Experts of a small language model.
Size: width 192, vocabulary 8192, 44.5M parameters.
Training: a variant of Adam for the experts, 598M tokens, 4560 steps.
Below are experts of layer 8 (counted from 0) of a mixture-of-experts language model. Rows are named router (the router's row for the expert), up (a neuron's input weights, with its number) and show model dimensions 0-191. Each number is 128 + 24 x the weight over its row's rms, rounded and kept within 0 to 255. Numbers have three digits each.
After each expert's rows: a language model's description of what the expert responds to. This comes from a sample of Wikipedia text that the model never trained on.

# expert 36
router:170132090119136174145122116157118118092098101145152130123113111120136132093082143100132142097113113106155173144165100108086122125111118125153072099126135124143148100179151105125131091167091167141110133135115116135120145155156171114116155153152123114182146138097170110148167122156081138175149141111142141146139107103150160061125137146127127166123140107147139138119122167168100125154104084132110109146135165094122122113151151149103182116142158145121148101147099141124124126099129100126119144158129113130165141152114136150116140171098125153168117110119122147096112119162104154102
up0:142101144151122079114152169148114136076136136102181124128101201126167168140099137124175140081149123111120103094087097165141120143145151125134146087116105112166122126124154165122125134109146145125140133136114100116133133116146117100149118138126135098135109146108076137129118105116121100111133112110147069178124151127148121107115063153131132123107134156083148140145111169128139080141165122103117140141141113093131113102146120082154144108147163107105116120093085068151101122150096100123119143151135103149177130120125120098155119162109106111136117143136117117149164136158132153136
up1:117101120074132163114125101078177144155152143138146129142145150155128133143087089126149131122114104117148146152087158107089130126140168145102147116119149151119125165111118165171123156121144091172137126121112137154122150132150117134119076149140117128132116112160136182151147113168151157117119090158106156148121172095157127133116115126115185143113140102129104136151131101149136154138152128176159118137134122146090153081161112064106123167186106132110091120110154147101124113112100150109122128110159182120121139136154162127153141121113134161142156092159138143144116116137103091134
up2:146122139148135108122158087120172109133111123129146128156089104139123191118157107145128163126104067144133138109109150114132149129112135122165128155093152154134141151140106126116120131095092124143139116205162112130102111123131098143120124113093111132154109139179087105093093154075066174124139170157107104116185139109098149150155142135115167129133135082117138164107173160166111154151136128110119127148146120152129141126139164121101108134136136101122158114151088144105127119159104104138100123109141098085113131187118137117145099123107124090151096140129103141123124128107123134149
up3:131121154080145106137125161098131132154185161143126124108099118140172127106129139124159164141078099125107134085127105140160179147125153106143117145163104106126117132131088171156109141098142123136175094162124158103131136136137130131137082108158134150098071158134148128112135094137102129167103060140133122110090122156126104130138130139143123146103151128104116099117122151090110133108116126148069093125117127116139141163135094124088187120137118135082146146101137109128146135131094136167138148177097112123142096116128173154123128135186112154105143159118130142125123161118108114157
up4:123114162168176109129101133092154123083111093141105104154120114165140100129099124155168174086134140150095088110126112116136063132131133068138101117120080134118123107157093085132103134142125134150119125122110153148122181141104144159134130175144130133128083081108123115142144113139101120149129080134160128083130125149189079108092109090132125131101122097130146168116146139153108133150164114157106148118113124152139124127094122137146123124124178122097097116119097125119155142123143147145126125096169117109111101125140130144096102106104094128154127114113095118103145113152147081120
up5:149160058077118151116151153139086138061107145123133145122086139187127117095105170134185142136111104094131121082108095120126168123133089147131099136061144169134104137123132108132091115114129126119145149156119175110098131119145175118130118080098119112139105119112161122117099150132103153122124123120099145144115118089165131099127125107112159136101112100111123149128148165140100130150148101133126173142150104108138119168127136085139159140136123076121116108059117096142137153123111106107129147096130126145144161152147147148124100162123113117126107143124116112135104120134146113114
up6:097110118084143130137133149118154133083104108110136106103115141167160134135116137134146139112108132135150084095128111115147089097149107130134180151139160100125099140135124125171115154120145168128120136089095128164119113120111079102130126062154113090118143172113147094153123121147073138147112087110087131106127127117170102120096114144139125102131110163131109109119162180151134124122085082118145162136112099090087116088142111137125127139139093138107123115123156150100109140116139123137107107155141159154143134100127139081151126093184090142129157143108138088175161131148105098133
up7:193132103099129106135100120085113108128115117137112131143087111146146155164159154131127103115082174125136104128108147128097160131123095122129092121156107164157116138139104144170115115117173172126165066111152157066110164125177126157158167130101125103127165132121143143118103098099136114167106155164140119117105119106097134113140147150138152129114136160119125157117144081121109101103099157117123129141143098139128123148105104130134135124148103102102077113125100159124130122105136119104126136151104073067124092115141123182128137129136127145108156133154132145121167132166119161102
up8:135135125104110123178143127068113147172136140148120104186122126175102113138113123112128107138115092162078118127105145146138106095122106156105133115113133133091094134158060102142160134091103127139165119127125160136086142130142129120146125134128133144138093126129094155113146111125118130147130105143150084097183129138126171130124158082116155125093104094160143136102143175156120127122129119104087122131143122117166175110172145147135130122123133144124155107123102130184125155135143149169135094119120113058087128141184128057116154115118112110143138153140113121115128145149129118125
up9:152145106117158131123101163107113082117130091142123123128135133152115068131112156145154110084069096123140171145154120087130136117140124119151132095194153110161147148109097126136117132119162089115150105110177130144096157129141150119132138112159157103136176123120155120093141144158119144105138165144118134113106148138150150137083111124138129142104100194085133122100107103183159178173108133092131099128154130103128133123115093137118156124120152156096138163107127149198168152109123129143109147116117159117147133125119124143087086116102101120148135113135130098135128099147116125132
up10:132113140148210131154079156142144126144083098179143091126130169145102136070126097119157146121110131123124123089123132102132090123105107109130114188128150119127099140071128138104093143096149125126147072129108116195084133137113113129147105168138120110153118143162095142138133137096078141152104161131143138126124079136151151161148089142116179130082137125117148144128123144136103108125141120127118121120132130129124156106087143127142109102152114133099124082129112148137162142140114126118114129111169106128121147132092146119134118102137102131115114109137166134149119131209147137115
Citation and infobox punctuation. Punctuation and labels in bibliographic or infobox content: initials' periods (M.H.), colons after Publisher or Discovery date, pipes between opponents in fight records.

# expert 10
router:130101087153116199149103088098114111083121095120124141104105176122100130116117133148188118140137172113131144156103148124129152132143111119173074154156113103153147117109147107076122132133131140108110100097115099134078120125106138103112141172134139132134150129181121118133143114131105153116105135091120130170120091122120107141110111129131149115117134098172126098121109159110111148126119129103162162142110121083134105110115135113183103140145153165103104135094084153093172070137144122148130120118149135147133109111137097179128087107112141099102149126104130088098129124153135099130
up0:152078156111083099195144098073107129149162097120104137116150143148132131133147121135090113076152132124098119135131143117127126147123104105148110134105121119119112150101102096150106166138134166117120117174135150124113119135121136123165134172178134145103172144110149103126084096087150103124129126143131082125143108164181098169121135118106099129136141132145099135143149109096147168132150170178115155114120076125146143158132170142107123095148138092149104145106142090115157111116123161153127171128151089112160167111131127142133116132140136139136148124102121102134118087125081112158
up1:112114147121144134122139096109169128124100133175140076135138129133135165139090112124191117130106134139091173130107141114170134119166147173131165076101122125105136128103089141114134132145105125125144135129152165171139147088123117148123152134141140125152129113115126155122132082170117125144137167131139134116112136119120097110168114118141115126154148142182153122105141148143142099088113114095105132162111133118140109147142100099098175147116140155118109097147073122116176130072168157103105120086092165154147113173159129158104117128091124116129103148097159110122123141121088099173
up2:135137108129125095113155149129141140156129187130131113119114162131150121129119092190168124090109114152145155087087123136095117115117120143134147175142111147087140119119149120178078118148138142140133084137131131119076143112069092179100149154140126136089133125124111140131128084119097112178116127146099099155119108143127136069087114119096150142111193109112116143145117139171141160162104118119103128129087133165163137125106115153101149142097140119123139139129106126103107136125121130107122104096075114156140167158141101168118112116159133140131122172154149128129137098131106117098
up3:105154081141107120129102159105112100141093099119131132172101135143101131124129128152160136103145123135142141095144123156103187107168128144134126138154085117160138145153121188131156105105125171120134082145107129146152142109126057081121110108141163115156123163152141124139172168118132120113110150135133127122164152135132123139138142166140143158118144107168115127150139123135108158116132115110119166132172119123139118120114128146089182095139175127098116109116066117145149122150115143134131171125122143160142153134097135099106156134135122094138160124109097042143134141132074111135
up4:123107152118138139102087136111151134074137095130103124064143129130141129126158157166125107140144119133164147079098139100128104127131134149157117105132080135098140138130112135092110182128143098168154131077113130140120112140189140131189129177140107167088134123123136110161148148108078175126092159134144091131184093141159156101147119126136113129082131116113115115110132152121105082136141159119110108137121140136128137141151120137104145118135136132139088102136094112134170121122128170083151136162121116099132106157143141150101091096120125116148170105148157092127151160135124120105
up5:131137166127134143144146136103151102135166133128152133131135100165166152122116115128126125133094098114142116132132127162134138130130107112144154089075115126188132149126083132167118111148114130148135125142129156158134188086108124112093164108147115147103108163121085098169149122111173132209096142127146087143171105125131154124133142098124111070138123119170109124157126109120153147110095109115103104099121160142116152179153116108087121153150108139117111136161098130139112118117166113112104178156140091150171144135143137116096119141136137136125103134097085175107169145133138111133
up6:134142149104130168116126130085139156134123126101173126107159146139155145166130077131095115126156107138131106091143084142141073138103133143141104091188084121088125140092138103149137116128137112083125128132152136124111141134126136138133160139115086100155129115124129159130127114112146113125128134150084123132194110143100156156137082143166124069112114085150117126104117135144179175165153111130087121161099101111117155153153145135060117134105111119161096108119153105135115122106127104134118125155126110115124156176116127144080142122116143148152093113092144104122102123154162114143
up7:109143083156110129161107150141136147092121101102105126079135130169139147093161112116173144123107121124121119117148140097172129059129119164135112089109172121130162158131126123138133132159120138098159116098111135145097131132105119125145138196108118147125145113082187118138158089120126154157108112083101144109112085148141156117096121164145125132071112091134105149135134120137111160158112135114123134111118115121137128104123123111110115135174110129091143118118121124114092117139116122156124173098104108126137173148113113091150083123082165159184134125140141149132111124156084089146
up8:096084126117113130159133133118117099072140103096126106109131168137092127134146115103156116166109145128098140121109115141134144142166102096173106142168101111127114124121103137128138151154149129105119134158124135150068130098097107115142123119158146089152127129123117147129118150132122161119094122130176075124130075143129104124166101129126120136091137111159116156093191145158125158103122147144118119131118138132122126108138081118125129176158105151135142100076157142168163130187114149118123145122121122115183127145190136119125121189101133116118143107131128125105119084099085086108
up9:114142120146139123154128143097165180107114107127138135128174096136131135156139158130148185165102108173086095128113140105122127083109135162087135098098159108157162114111097118146151147150112161115144094123129115133109110108098134101102121124072136151135097164142180102165125178102127156134116134149106100164179167121127146148134155148147142127092089118112128126137128112101124139120130140143149142118128159115151118155131131120128139121123140118101137141136166096182110133137120109144100152183107152142123123122186135133107100157094138113115150143125092165102111168131064134165
up10:121140139088140139213130166126086125129132124154111146107150153123133155105151122158114127146130151162118096142126115150141151124128095130200140132076129146140082196093137121161103165148180125136097117115128126108133143114135128128164145107125147106161063130147147073149148106137103120144114108132113134102121139113118131123163143136141144135126088134182089113136153124116139151116112115127145155161075089093106129142118125135121140145119090129101098141082126106146115136156112088111126116145114140125184105099146143116131145161152097175135131122113096099116105163108107113111
Coordinate symbols, word endings. Degree, minute and second marks in geographic coordinates like 45°58′37″N, plus word-final suffixes such as -um, -es, -idae, Museum.

# expert 24
router:102140099143140088166137119074113113151114128151075131185127119116124140127167132112102127143134126143110106165133112137113131148095166149116142120133120130141149112130154115163144135107136122146096124188165167109154157122111127130189165126142114137093114095154162180111148114119077116191145103153144083102154162150158095110118109143146114138156110152126116130110167093126133106148113122082121130151143143107154118107105120143137130151148154105120103166116119163132124124141134099093139092091118081133129127106140172091132163147122147184131098147182128125117131157130119139149
up1:163111154136115111134159136112138135164119146105122184134081119130115080155150121116121147115138111113118154070093093160112144140151107145092117100117116130118130183112116151142127138134150117110120137126134117098113101094119132124119126107138157130137135111108124164094110125148121123138111128111138129150145116107112123102119134147105198162150189146121135129058184122145161125173142130109167132193129157112088138151154142097125145095147128097156123121108139174143140181166099140082084135112161099121132127120155126107173129147122146127151093087130079123125152129156115129118
up2:113127110161118112162127146115113111132149103113132110156112102155115122108139133153160154127136134171127143138127118099114161124116139165115100104114156135096103129110135118119119115118138085133129131171113160106097169129138130116141104192173131117168128124142146144096139146101117150128107144105158145084103154158121114118127078119114151144102078166130136162087156118168167140139148154150090086132124087114120150156108131096145131178108142129165113115141152154121148105132107112107134106127102106128130203144131165170054122141146144114159154143139106107151153187136125127176
up3:165126115103112115137138164143130135119125162131116141103153101133130099131098132140135130103146134178097149100121117119128169160114117131136103102167153161106159114115132084124114116125115139138126092136123181097147151135109104080114146148103133087157134110109136103117126146087129127167117164105169156103177122131157139082123129066141118087117111156138107167138089137165129153170111154117139112161138142107145156151107160119120131141128166084108110096103121087128113152174124140136141159115104110128099149117148105131102127142120138133152135085138094100132169174137151079198
up4:116121095117091130136110101129169155151172123169138128164091199150129142130166133122132155144115137128151107108066094158127111123141087139095161135079097114135107139140092116077146103097140126118161115132148108104139119133124112134097146127124196161116142130109135154068135143150134131129110155139114122146088122119127106128157158167103133135142154117145105126114174146141156135156104122120153111107130151127125124164101103128185095075137117093173149108100145102136154083160122104113121139127158116165130138145159162132106089077125140147131141139090135113127132149138147151135
up5:119143123097084106172124157158122135088108099180113146142085133124153170108167140138131134122139132126125128115086130098112162130131137168118123167121159134157143127144112108124144105089136135117115098118148151131100144131160133156192086095139174143146134127138179119084138142104098114098107177118090144100161113118142142137146134155154138126139112094122145129127150100103118115090122112074182097152098145103149110116110131157124138120125156113162172122103143106138139125162173186138143122142141164108136107124129125132123122106153137135134159076141172081135153152179132123136
up6:124152101122168154123118116088098066138159075194147153103163149145120109152114139144140114096112145133115143143120157107132168142129160166087127121174101146118134154160106105102130126109156150146118124102139176133080203153105090117169129126117128137143138114155127136119103163105099119097116122148123127137104159138115166146160099125172132155121134144127125131114116166124129134164131098165134115161101123127147135136137110158161092116131134111098103124108141120091132122163154116121096150096145124093110141161177148123111122162086121099144184138155144112136103149118104106104
up7:129108168117164108130139114074113113080097091108162115175126150109146172116111125146127119122097130121123160149142115125145083126125116109135123117115120091111157135100144134098102116170142122110124127122134110137134116157131104109143126107136132117105073138157109150150145139143091168175130125129177118159116148129126101090101133123105129103119133122154113116100112173187124132129133126108145126106092096147182109148117129115162151123121183136157110155127115112171170126151137121141153099155086135136186079122118178182142123132163139134129094150068103105123127128132115077140
up8:105130131120140130062189145110127133136130120120116149104113121150165133103140090132114107111154141101178142161138117116134133142088138175130117146110122106157095132134106138133165078140130155135144126123161060161114120148136127147134148107105145194157130153123078120139124143120130103087125123144087090184113101152151135160151115162156109112138111118132129153107123107151127128130079166116142109125100151114147126177152119118153091131118114127112118141102108121192084101078161130141098139128145106141185115131087142123153122142095150115155116105123117100115147107105130161150
up9:141134165143126116160155126093151127165110119147147148157112112137135111150113110119165099102141152209094130135122138104156101131103120143137149129148112131107193137125102137141191124130119123141148096132109166137121126104084136091106106163088152138154120136130111151116172049132133135112119083096134126134125112138101155105162119157105135126114188117150124147109098133157163149137170142140089138147137142130102116130144107152091122130074135106124129087123144093158129140133136096173099141112099095113119153135177139093132137151119125141160135068128163123126127126144099116114
up10:142146124101095152158116152099170157114073129165095125140113117136137148130164180145095158100142129138135146138119131114119117112156150142135132101174110141175138146118141085139153152143149152146124109069136149129135159100143141132123152166137109091085178129162146132104130122109145173157104087127150130109135159120126135119132140128142126140131126060140061110172122117135135137078127118112155128103105099146138144129115099156129117153144146093147079132099082146152132122128128127110126138145111188108117115167169150127107150118170108148153135112141094140089100121106104116086
up11:132110119134117144147107174133112134113162139125114150115117133153159128170088115126142167142127154140096112150144131205126154136155139147124139164103138116090132127132112120149133151105113127122133124146158121109122153125095163155132095115128129135102109078154160148090144119116067130114120136149117093137169124109123130107136083101093117048111141052164131116147086144114092130175179151112129085110151095113133125118168125109118128180136177110111125109149139133127129122153108132096182156131102110142130127148135152120155115115129119140127155145163113147174126145085154129130
Elections and political careers. Function words and verbs in political biographies and election results, e.g. "ran for", won, elected, appointed, Republican, Senate, "agreed to".

# expert 18
router:162136110125095140133096115116123129149126134114145106122109130130167114110111083126119161093118106126106127091129135149125129092133118114119098092088129135136142093152131146108091076135111122148113117161148152136152131170123172113094111165139138145105161131098108163100161149132163130146161129156128138123149169168156170109105128110117128135160136138160139163129109165154141153180121150128094118135082098132094131164123112132125109137123168099148058133116098105085118092072153132128109119131090147138132151094104105117089136163088141115175094115096106096117144149157164111152
up0:086125115111167147145138133116176147111122147140132112103141207131136127143131126116132205125142162126103133164089130138127110173165133090123145114149113076148137133107142146102159115132131128099139136128163144133109137114085098082123128092115119094114082139157098134099116127102078111089122112123115122152106100122105160112148105114141141118127110155131100130150146153148112141174122116094131155128107104071120148153098148140117157109156124163081111100078123116151120153103130088130106122147114094157136139165081145141122103108122137138142174154132127090169118140169124144137
up1:169141149108134150127111161104122133065112132128124145117108097137140112088201120127118123097139127152116106117134121181175131146156109155135125124161147123143165120136126150142095150105123145132159119163117140131139146142128106165149147164134136148105122137117146142134148114170168155168119130091126115106143128169125126116138135110145117086134126128076096071056081144137148163147139133103144117159108147181161098163126088173100123147153158100118111134137105117161161152124131168156127123104172152143149126141151141147135130117116115104154144104135123115112103112133168088173
up2:148137128103104126135098116117106126159127103175110125139176106166134095121181121155139119163099136113149158136128104092109140124142167152106133127109168110145142116127126132138132143139139168154135083122174179130118105152100145127116135122122104122121123102185101138190120110109133153100117131144127152136136121157160175159118151116081106117130105156184136177081140108140099136161111162131094168146143153121159183113168154139122154113129142081095131138152172109150163145150139125120162124113109106100146146109118139130098094134131148137125113125167151118128160126134144153186
up3:123093140109137117119164102128106120147141124150099162161169156126109123105140126139136197113132128137140126129124175099094184178134155122137120148145150151112135113093141175153116136081154125112146099118154135066119118134151139105150107140111138100080106104124105173078096149127128123089112131156172106067186124136109142145081134132145161103152108144143125112107124111091098097135149161144123125148092157119125126177096073107115153141130139130123126139141130121130128139133130133104152168131110130130125119187128115132128094134140099099125142131136095067151146154125104118114
up4:110115116131107103139145102111086182107116099115127120111134108183124119132150089150117138151138116141104148148096083112175104139119152165081157158154139127094151118147139118141145122151132077146093161110117129131118152082129135094145165128101120133153136133144136115155127138122130138136110158161130143119137093147137166155144110155117113148138114074142153198107086080101118095137096122134104151125120135114161143138071156143102124185087085137103137117147152109148097181149165147121101138101161068139152134120119135103104126125131131137165119120152129098160138140120130106125
up5:155105111154111116159162155111103121109100179116155125105111120135133149137159101164154158110167142140133093098073115154133095134163143181125111106109115115121088127065167105110108124129125146110129090162127112113142120145087133113151111122091134142153100136128162175084139115122149120107110092099128104083109093140117138106108088090140134154141122117148112174136098104111165126144139181147136173160106130152146159151125110123161111161150139169151116149101159100177155122102122112134144146127113135119158132149110103132134094123140091150130101107111112134094105136133149084107
up6:163129108130112133104180126106110080088131153110093129114128128111096092147084152115140123154151169125143156187131142081143135162135131141133113107137130128161156142161100128125137143111145122119091144144129125149076120160124126148145139124150145138125122110134136094120129114155111159155146135147165066108123134120106162131129137134158117157124118152106101110086145151146073152136187139134108150141087126158133107099092121136126120167137149169104141156122193124158150119098116112094111101122127139095151108146127151150119078123123112093098172136154164121124184119120098096088
up7:133125164095117125106152179109074151141139130123137112143107153134115149116107154134142127178081113121113183141114070199091146147133144124130149095106121182094133147089135092144103135155164124129124101145160142142112114096096114156105131112146140089133148143115133157087121109111138126156084124130127096168134092116088103143119152145087145150144156132110099103077104118125138133137140155134073113135151121108135139132126114141100134135140081143172165122147151113130137166139091142151133125162117156129163173117139100119141109105159136129148130113117154126133140185140133083129
up8:128107135133155186159125134115104141149154107127111142175116110134129171135120102133114158150121109160114120092108145104125158099113107076134125113113125139118127140108100095123158126144105129170122096158156186123123135125090090096124122116121160177121128121148075147121138135146097172153109131164139104142157157102112171123164152104127165142134157140141083109125122187143140134125113132109101094133108129098113122126107162122119131141127149100108106127124113134103099110135118131139108132139065164140161118128099177141117089154122119124147155125094157162150218155141166139110
up9:126146142110141174129140169120174138127140144115108126160135141146156121140135142140163146137144144137133132172162093155147111124145148085172155126133148182117127141124149130131130131067149115136165122140116132112118196087152130116129076096150120108161130120145102162137154116152114147179141090134176131160139114099110176114113099136152123101116102090089140137142131125142144143164106099155137108100128136076133123140159110135131136139145135128110129103128139157143142184135062107120099158100164111154165119122103101107111077142097139142112131107135157153141081096098136145147
up10:083090129172128131145123121107158136159144113139137207137148079164129108135147148144104126111094120105149135107111099185147118101136117099126128124087152111133110137106120107168148137143124133160158136124081114130126128124148149085120172174139106161125111146124138170110132091148123134118094155111122118128130127140083101104133112161117126138139129138118117101124116156051126114141121163134142126103162150122160164128127174166158127159180137161135142129141072148097127120150129116129110133128121128141128149151171143134141120096194107112156142147118118175150101103076143116149
Separators before names. Table pipes, dashes, colons, commas and words like by, with, against that come right before a person's name, plus country codes like AUS, FRA.

# expert 44
router:133115156131132137147105093129097101147159151109116146075126141142106134139142097142180144094144130132102122133082115123129179134112105140113085154117151107138146167131128108120133116077148102098162119100136146128092161190139125106137147085118115144143050103104125109121132133129116125125144111116113156138119116149128131122163111132119153091112127160129132135180107092124125144113124125072154141120116156102130165145114154157156139163142121122099112098120142092148135116126121107165159110100154133129139124133131138199134109066109092101135126128127152064131086084122086158135
up0:144151114110134129162094148145143160164126152119164125133113115132117125147131135125075143128147154130079135145090143157115125119161081114104118120106123170074144139148161105113116154094151096138138091123187170127108122122141134148110113141151136133116120120149096119125120092077105202137132141125105113117102129141149144083149092087105162106101136138146121110102099125141110145101161115117122107167105104130142124121141096106144142126131151131207150128097161129080134125143117140115185131118099126137163146152150123145097141144144110110154099147154076141117123164148120087087
up1:119116136110112123150142087133125115108103134145134114128110109136112167099103114133147133090141104199177148111105138137110112107143124120170095139166160115089122134115107125094128146120175105098093119092091150135144134113154087108139148135138120123153112147141140139157150149132110138163116148116106140161126079099117171122139132156148149087134135137149140144136169128124137171134128131134111172152076147137145144093126149122115127100096097159126069097155123138139156135138110069133091102122128129115169091118142123123147156173142143108144124152048106126113129164096071127096
up2:134105168173111063130119126122117117158082077077144107136100161179175128121141096153126167108122119153150096122151119197117126125141170151140156147101082139143123155129133135123127147124152136158128122135118159118121125143052110111118095130101129108132144128145125119153159106121128080125103111167153125130108100138139097107110089167165142083104161141171159143163112177124106147183100124128120104127159146101110120096116106108146116140133114164124127100136100086153117112151104116134163132138122110152133153138113105104141146099106134137120126137155124111145113129119148164150
up3:154146142133104141116162134102133146149125089106104132158110131171141142140083172150150108146124166133087145129152127107146133154103123154139144136133105117103108156122117117162060139140092113107125140148164158137083136119131116158137182172168141114107110131127112123098101101120112144124087140118107151151139132132110113104134091106132149121139136041102147126144096166156126072121150181148138140109133085106103137139161175123083139121112117124162098106120087132095130126098153129149147130136138133118137126135141174132109101124105163122142094178118125118112125105124099095177
up4:113144139173152152155131123149109128117101124140131129137100127144129158156133148131113114134127121145164124143124167104074108124110077089122146120165116119122147118102097155070153137134111092078156103103126158092113124123102148123132136138067144136107133104086165138128118113134098123119127155124169092161130153164121095138106069107136089151130140100128115125187092184142113123130128142130120128106090189115107152164150154119136154078153137151164106097118119129119147181135118123097162143122129122079113141134101120127141139140113135155117139124116171125130130113153117104196
up5:142130142123113147153174123152117114141136142112143116121134080148129082086147101145130134088163114126100123104117140155111136141126124117148151133134106144104132105134137155118129121108112161115157111168178157165110137133118127136095151114147145115135133084143133100141125110123126103155103164123126120118104127128130152135101087089139093096130108148131131145150133147100143151118161122139074149117130098121162143095123121125142215132127153115066119123120116077161106126085085126146087117081106117126155153135099144146118158129097154110186176139086116157132133111202153099105
up6:165124103120142147166115118137108145128140100134072139138157130141124143138131169130131133103137194098134117086100123119134132161140138107131141113117111117131131146128121110166122142087111134121135081129127131087106137114130140134143120119150163099171119133153116136079109141150126140151111092161104113127155098120081114117117103121122097132129163153099141161136144136193140111144125095137076107110122105117121110137127118124142173140143147141166187138134156126114086111074095078137112155111148139132066104150149146103091124113084157112120106083171098169113174116174110110125
up7:171133123100156124122138115135071107137122167112114158108130145151160135157126097157111173133127145134095074144153144108121098178133165158133137107109136168166130145114167108117148113122094061161110131129129161117118152089089128093165095123126130123147115167104135126148121143133103137132124104150130114139131128146149168126093131150142132117121109114134064132099112092121110160166143126125145112168106154168136137119156094155096142147085108155154109144094116120160158120190118163145114151147131084099103148173098123136149110119122089130103112121158114103136124131094112092128
up8:136146126110169108145098127094079149131171109113095141176128097147120132164072113167123111126125091167120099155100156138118135168136143118119181159160123144158129136094116108116143173117133147111132105133142186121131140155133133141124154118128171158079112151133144176116135138129152129161106154149158076124140153172105133136130105126128133171124117107072134135154183099134107113116113165115109092153138168148136138130097109129112104149143125089155104150130131116106156116138135158128075136120137102116108162109121165160151134109145103126163134156150153103144146095146153151101
up9:140121156099151109131083146108120096142117142131152111139140206154101122115120149178161149141121108149092080102162102169097085123131140141101128092083101136099107156142153113114132145179134109091159121109121085174111177113099126113142109164122142096119109142136098146120137119146127116177132108097105094128124121117167131103141143114160149099092107134128119122111158133136147140121124112133125130156177093151123091102123134129134128119136160180153131124129111173156153127113130090148157136113173188135151113116127116128157100132109096087137159140093125138126131161137094107116
up10:151143093106141186116163121118108109127149149135095128097099114127162152148134147165134130102123140090137092098100079122140126109164114147098152158114114149129116184093070116133129142153120155102109141119137132111157151138138121101096143156142105114119100130169115092155122134102147097158122126107121123099155141102135135109122100142141153116096116103122086098054118124123118133097151141140131120179155132122146145148108122143160115080119142132120154136109147127096142146092148083156139116132060086127161077110127098145152117136122133111110111132116097169098126169148077153123
Units and infobox nouns. Units and nouns in infoboxes and geography text, such as km, sq mi, term, zone, settlement, station.

# expert 11
router:118136136142177131127083143121112160148142141116201104151108194130176151107140112126093157109094131095121111145146138167125107135115150138137161106137120155115102130136155092139148151151172130096093177177093136144145172147104125116115117089117117117126117150125129146119146131108115099150146124147119132138159117150117145095129120178122127118142114132127109146151164145143129110109169081087124142159157138148150113100160158139090150135123121140157075162127113124148110136160126085111142124116140128154151156118134136081084135093146125158145072160080103153140097154111124117112
up0:148134096145104119159158103060082118126130098110110115128124081133136154111114137133142165090125142131135113112108118117134126133123120126147121107118098150135147173123153125149144135118131142120112110164138169110112134123112137106125115114126123164133117144138138173178108142112075165096109142112100132093127135164135096107124114110104179118103134136134159169121137135120131119135182162139120160115143160106121113107078133130168159110159107110116157090100129145106140141159065087117119131103078090162135189114147131121107112190142095117144122114182105154159145098133129147169
up1:152140110102161149135075138145112145132142130092105118137129140135100168121125122099131140102133144139140170122125127167100094127159106076175089127138125150106129121105154117115151125085159131127160122128090120114118161148107146124157115158143110114128135159108116111052107091115125137158093202155116097144113123106126161112173093133133143121107142169132131156131095128105180127126109135149123112082123145099110188130088148094120112122143119157088116116112140144132148094139134139088108119158100103123071147113147138122126099136145121114120095146130135092119137181101159141171
up2:143156110140129107128119143134122086147130119100159151157085159153119159212114131143136166138101126129108090114140131104136108151125133130150133163085100132117117185170127081106107119133137116114131103122109152150077145121153140090123106161121138087101096135133110178128155142166111144123132102117114098149108117130126108109112098140140149117062122079120140099134148127147129119100151118140100123124111145137128157119136137153189157155108137130125137107102126129116120125144076096146079141125137135084162096088109066098132147145122092108108097116116094173150146148135114123148
up3:118129151105176111153122111096139148134167110139130101134132168152124162108082110136100120113131100114140143113135159139136119109131122104188124126085121169133165125118112113092140183073120154119116128129090166131109135117151101112125112161120127106127139101158130131115169142164085124160138102103166129102119148154145141077083098121182101175125147122110127178148112138163123117171108144122103100140116126156147141169113154122134111097088113104155061122098127136093142095132157144112102120125160118065146121124130170113092127132148141149136128118114097126099119146113147106119
up4:120129177145156114128095102124128116151110124093118138171135121176114098145174131072132138111105088147078143159145111122124121134144184113126126122126111154119155157077135097124155128110159107130160133161096134116128112138123116119148119177147107161150113140155142157150144101143106146162114159115132094139131148138178155132144097118087146137113122132108117106130132152121118140165096125138117108097128108159173125120126108157129132133084153131163131170147158172120156120129112123114149136126145113091164156115107154110091122133101130168196104169159090135146146174085107081123
up5:161106087147144071122113126154127082095114060127138131157075127137097114151163149173092143080110082167114125138139122110096130138163137102108144124162139129145113150129110109114128122146167107178124110142115132159101155161125131165175102159142153098124097125153115119158122098109118117121101134101101132135136140140102108124130129068144157110076144120168142098135101164194113120117160120175147129151121127128122169125156139127133173126111128178126089121174177148144140135154119137146098139126108121127104135121127116115093141164128118134131127135131153135133140145094118143105
up6:113156167138134164123099110115101123135148142093132146148108091113160145123177133132094127083112111115088125085121134159138125129145148112165124151121152144122193143157099151128100162087091114126130122143152156140133121119112077123133106150125138146078101134158092132132120108098164111161126150174142089118152123126145139111125105169111117142107116141101131127097118109127153114139142113084091097070100150181133152156135154124072168114135138128125146129112121123087118130128108137105094187159124115089118122124148191103115086130150149121151113137129171120171148149127126118132
up7:119160147133136126132129150125162102113089144118134097089103146137164141110118122122125138104183129119077131124131155116118155140139135155132119123091173163148104140099083171111119100125133152110141097163141123098169132130111128128143120136113151102088111096164118127130193102130096149127117145139132144172104154127122166143127112133122099140131123110144126166120160065153160183116135144117060149156113135095124198147124105120108148138107098086136120134145108143123145140112109091071093117165133116130113106140130124121135134175134178132167133147143068111147147141147142125137
up8:149156098062121147107146132101152151135105065118140157147120146134142119113103097112130161095146135112126159133122133141096122113123143123164126092148155181132102158127157173135117112147159144149138122143126107141090116137115155101135153134116153091108112125146108168173170133132076145131122119179158124128140173125149141162089125131126139085138149121133128140106128123120174136143172138100080136136146154113146160135127160108135164120133150101111095073130114135094175134162144090147106123155060089106176100121116125111104138125129132153150120139145103119134144127145108095173
up9:122142060094157124161130168066123137109084125112143152112121132145158120127103131146148158141124162137078117128146120135151068138128153132130122137103120139138127144078149123110118091128150100126150085166155102157126168137142117104141128137107126104125136110171142120108174151157112112119118146121185121085149134108139120107139080135169094125116104076111124122168121087129136143169122132152150152150114129141144099137097129115097157169096118156094099136145149112137123140175142095160141174104133116129127123103067121135134099136100114076122115124137150145163130130162136094122
up10:141126167130142151133128111126116139157153117133110160203126138147109131113132163154128159157123118111135112153103161090112148108158130092116102162091137104098108120169073091151095128116135127114132098137151170099115120122176139096107141135107124093126118124170101113123131116128084169134124146121154141106143116091128084139121150100098152143122150108187156182136177109128125135087121124124105141145080146110139130126128134131136160135159145130169126154152158139112135096144119156113116120094137160110163117108150166133101176166119122173131148121104139150173153146100157174107
Descriptors before noun heads. Articles, years and adjectives before a described noun in sports, film and chart text, like a 2019 American, Best, largest.